config = dict(
    n_experts=32,
    d_shared_expert=0,
    grad_clip=1.0,
    train_tokens=465700000,
    dataset='wikipedia_en',
)
Below are experts of layer 13 (counted from 0) of a mixture-of-experts language model. Rows are named router (the router's row for the expert) and show model dimensions 560-639. Each number is 500 + 25 x the weight over its row's rms, rounded and kept within 0 to 999. Numbers have three digits each.
After each expert's rows: "comes before" lists some tokens at least twice as common just after its tokens as in all text. This comes from a sample of Wikipedia text that the model never trained on. Tokens count by the router's weight.

# expert 27
router:482507493473536509482523511471500461514508464504450491490479481462450498476520468536490493500534475484499539508491547485493515449446520503507459518519542511526487539514512486483525502459518517519523518514519503491491481515500509510480473518
comes before: " of", ",", " and", "'", " was", " in"

# expert 1
router:538499470474484479480503519503520521482502474528502485528496506538466508458490502488563500510515521514494516498511454525539499514531517465507505473496493498461506510498482518503507501469545484526515534476494477480513524489500452471445473508
comes before: " ", " the", " he", " and", " a", " but"

# expert 24
router:511469473482492483466541476472494514450508490487450488493492490514450482498511503500479500529551505513535533491499509495509482482506481508486523465507499509433462532526544548466543552521516531491512509486492503510480505495475518507497520507
comes before: ",", ".", ")", " (", " and", " in"

# expert 6
router:444498499487494536492503514490512464485524495467558491496502518496532513482508500500507515497470487505500525473530495472532512490512493516454514549521505486507492519438472552541509488539477473497488469480509516505494524496483554502491476485
comes before: " |", "0", "5", "8", "6", "7"

# expert 23
router:492518474484461512514517535492557464502535495487508448495469516503495545515464477514488495487498537546465466522519534471460545484473481461554477529528496498445469504500503516527534541491506471506495480519508528499493506487504514521479524531
comes before: "9", "0", "8", "5", "7", "2"

# expert 20
router:514491508480536555520491503533518479531475504485521505491489509486526526528479492459499486514464481556526466493469544468522485499462482481480464529544505481485518472479505540522520525492495501513501480484466495530536519483486508480479533497
comes before: " |", ",", "–", ";", ".", ":"

# expert 19
router:529538497494469517477522512534465486501498523506513523473488440482527442473502493458519512478495446495534534560461492505462492508508463531504474509508494490501496542524482507477505478499499535470490519503510467545503473492496508498483477516
comes before: " to", "s", "ed", " in", " of", " by"

# expert 26
router:448486481500490541500464539455474492507484531455517536480486534473479490525454494476496480536486506474498468490475500479507534533535541474482522485501490498490496479500517540515502537510512506481507488478481472534522503486502551531500512550
comes before: "1", "2", "0", "3", "|", "4"

# expert 12
router:490487457485497453536492481568485492496467517495488478465482474514490465446565480481464530485474498494510506519520475532497472478506470506544491486457496480482497526529503463494453491498508499491523462525470514523506504479503471482494493504
comes before: " the", " a", "ed", " to", "ing", " his"

# expert 18
router:497509522531485515501497521491525516475495477492500501489490507454493530534479531495495526511486490485488467503466558498501511490500504468497485477513498536507473452497477515500505531467538457527518506450516436482468505443519513514514509497
comes before: "-", "\n", "|", ":", "=", " •"

# expert 0
router:499520512485502562554527546529488496516546467499543463518452547460473536505453515492491514507499514510504501488506531505491511504506509469554508511521519514510510499484496513456548506553486495551495505500504498539480500461498538506511531515
comes before: "\n", " The", " In", " He", " It", "|"

# expert 4
router:528473475500507487458490526486537515545509498513503454498537516487538524500506501475524459469491524509506461488519515555471501531520524481505536473524498492491490526503505514516468510477541495568533493508480496519501473508473545496505484452
comes before: " the", " United", " New", " his", " city", " its"

# expert 29
router:553519512513498549559504498504524515500541480510551489519500500470495477468466524492514530553496487516521462510491524517472537484531503512532484509517498451487481443510501511432487541515540499495467500509492460510506483546538500520524545493
comes before: "\n", "|", "-", "==", " The", "==="

# expert 22
router:463464503505510468467503505506481535481513511515507477481490551513498471497484536529490508514539511488487480504492486477485518506516490497447483532477461540503520517498492536515527504527465556479531486464493536478478526461505458462556483513
comes before: "1", "2", "9", "0", "3", "4"

# expert 3
router:493499486520493464458535537493512502470466512508505479502476483540520499477496490478519539466465466508479497507543442481527506539505480532553510525501463512516538533481464501464510494483519478457470488504488504476536490504532498468477480482
comes before: " a", " to", " in", " the", " by", " on"